Weights of a small mixture-of-experts language model, trained from scratch on English Wikipedia: vocabulary 32768, 137M parameters.
Below are experts of layer 4 (counted from 0) of a mixture-of-experts language model. Rows are named router (the router's row for the expert), gate (a neuron's input weights, with its number), up (a neuron's input weights, with its number) and show model dimensions 512-639. Each number is 50 + 10 x the weight over its row's rms, rounded and kept within 0 to 99.
Before each expert's rows: "mostly gets" lists some tokens that are sent to it at least half of the time. This comes from a sample of Wikipedia text that the model never trained on.

# expert 9
mostly gets: " the", " The", "'s", " a", " an", "0"
router:52 50 60 54 55 50 57 67 47 50 50 50 30 52 44 44 56 44 19 53 43 42 52 76 52 34 49 53 37 44 64 59 51 52 35 47 18 46 46 50 61 55 59 59 53 39 59 41 49 55 47 56 46 50 45 60 45 66 55 30 66 46 59 57 46 55 42 47 51 57 42 46 57 46 57 58 47 43 33 51 40 45 65 32 52 54 45 40 63 60 45 37 51 56 55 54 65 55 46 87 45 59 45 46 65 42 58 48 38 53 51 54 29 53 67 40 46 59 56 68 52 47 49 55 61 46 45 62
gate0:59 35 58 62 52 39 36 30 38 43 39 53 59 61 45 64 49 71 50 45 61 47 49 51 36 64 60 47 56 44 50 56 49 60 50 31 48 55 66 45 52 53 49 29 43 45 47 61 29 44 51 34 56 50 54 67 54 52 46 48 57 56 60 49 28 58 67 41 48 38 51 39 63 31 47 64 43 53 35 47 59 35 44 46 48 51 45 65 42 52 65 49 58 61 49 52 49 59 55 62 61 54 57 57 64 53 52 45 45 45 42 51 40 47 48 41 58 54 52 48 64 29 56 52 35 34 61 34
up0:70 50 54 53 64 48 51 38 46 48 48 28 50 50 49 34 50 43 41 37 41 57 55 60 26 49 58 73 38 63 57 49 41 52 57 33 67 51 65 41 54 50 49 32 57 69 58 42 58 42 45 44 57 58 61 60 52 58 46 43 74 37 47 33 44 62 48 56 28 51 50 55 38 43 52 62 38 37 54 58 43 44 47 60 30 49 55 39 56 70 35 33 54 59 71 57 29 56 70 54 42 45 54 53 40 49 43 46 40 63 36 46 33 58 51 59 48 39 30 36 43 42 45 59 42 50 49 55
gate1:54 47 44 46 50 50 28 33 51 56 57 33 50 40 53 60 61 35 37 53 32 50 74 56 46 43 52 46 57 54 58 41 49 42 57 49 52 57 47 63 57 47 38 69 49 63 61 52 51 55 70 60 47 53 42 46 54 48 39 39 42 64 61 56 45 49 49 73 50 43 42 48 50 46 64 52 48 31 51 66 40 71 38 53 50 47 43 53 57 43 41 57 32 44 60 55 32 43 50 49 57 41 51 51 43 54 57 65 37 52 56 42 69 45 50 53 49 72 63 62 59 59 38 46 40 35 53 58
up1:54 42 28 63 42 40 51 72 36 45 43 64 46 33 57 44 57 54 48 47 51 53 44 39 71 70 51 41 48 55 51 45 44 31 32 55 41 50 50 56 32 36 53 56 47 35 35 49 53 38 56 73 54 47 52 48 58 47 43 44 59 63 47 43 38 63 61 33 52 42 56 58 46 46 68 52 57 57 52 57 62 38 43 65 51 38 48 58 44 47 57 49 31 64 53 48 51 46 59 59 31 41 61 71 50 57 50 55 30 59 65 44 39 55 35 43 70 51 46 43 47 57 47 35 33 39 41 32
gate2:35 37 52 56 59 37 46 38 57 60 45 54 54 42 45 59 57 56 46 53 42 41 56 34 55 53 34 30 62 43 46 72 49 52 54 40 50 51 51 57 53 47 49 46 57 68 72 46 38 57 42 37 45 57 52 45 58 61 52 42 53 28 52 35 42 65 56 31 60 40 57 55 50 47 48 56 53 47 50 59 62 48 38 54 57 50 41 39 66 50 55 60 48 50 28 54 44 40 42 58 65 55 59 25 51 29 49 47 69 65 59 45 55 68 73 49 62 75 74 36 36 58 48 55 51 54 57 50
up2:50 45 43 46 61 43 48 18 12 50 60 48 66 45 35 59 53 48 52 42 58 39 55 37 49 47 40 47 50 29 44 54 66 57 46 41 55 26 60 46 38 48 48 45 38 74 44 46 35 46 37 51 66 33 50 41 61 50 68 70 57 49 50 43 35 49 56 46 54 51 55 52 51 44 45 42 44 38 52 65 37 33 51 71 56 51 48 52 58 32 58 43 41 53 24 36 62 63 59 56 66 51 23 46 53 46 56 46 42 53 42 59 50 53 57 61 58 51 43 45 47 38 54 32 46 45 63 62
gate3:56 51 34 48 53 63 52 57 59 61 46 48 48 45 48 53 45 53 49 41 55 39 50 65 50 45 46 43 36 60 38 36 55 54 40 61 56 69 35 55 35 36 48 48 63 28 52 65 45 52 58 67 44 40 41 43 70 51 50 29 46 48 54 56 56 64 59 40 43 56 43 59 49 58 44 51 32 41 52 56 55 39 64 50 37 50 52 68 57 48 47 51 41 62 53 58 36 50 56 65 68 54 63 61 50 64 54 41 47 50 42 64 50 46 42 38 61 45 33 62 38 43 48 63 47 56 45 46
up3:38 37 51 42 57 50 48 66 55 45 57 50 46 55 57 56 43 59 52 51 37 50 33 67 57 56 24 39 63 47 59 61 45 55 61 50 49 52 39 55 57 53 61 28 51 61 37 52 61 49 42 51 49 43 35 59 31 69 46 66 48 53 44 62 50 35 30 46 59 46 57 47 51 18 51 53 64 47 66 43 34 60 53 40 68 55 51 58 35 50 48 58 49 43 56 35 56 54 39 52 21 60 48 37 58 39 46 62 59 55 54 41 54 46 61 49 31 48 52 34 58 50 68 33 42 49 56 66
gate4:41 50 48 35 37 50 53 31 50 43 51 47 52 54 65 53 47 36 51 47 42 42 60 51 78 45 55 34 41 35 47 49 43 50 46 45 34 49 60 62 38 53 46 54 30 36 57 54 56 52 49 42 64 57 64 48 51 47 57 45 59 51 51 36 47 48 49 43 51 45 34 68 34 62 49 40 56 52 36 47 53 52 45 49 49 32 48 52 67 48 47 58 52 70 52 51 73 77 54 53 46 44 60 55 58 57 48 51 35 42 62 57 55 49 35 50 60 45 39 44 50 60 55 49 44 52 45 43
up4:40 53 50 60 65 49 46 33 70 65 50 46 34 40 49 43 46 28 56 33 61 64 58 46 50 50 63 42 56 50 62 40 64 58 42 52 47 50 41 68 51 49 53 52 49 57 51 47 47 43 39 52 47 47 51 43 57 59 52 52 42 52 56 50 55 34 59 43 58 54 35 65 58 55 48 42 47 49 53 33 52 34 54 37 61 52 49 30 48 33 49 67 35 35 61 53 48 32 50 32 47 44 61 49 71 81 57 41 46 64 66 44 49 46 34 47 59 56 30 56 59 40 51 36 47 67 49 53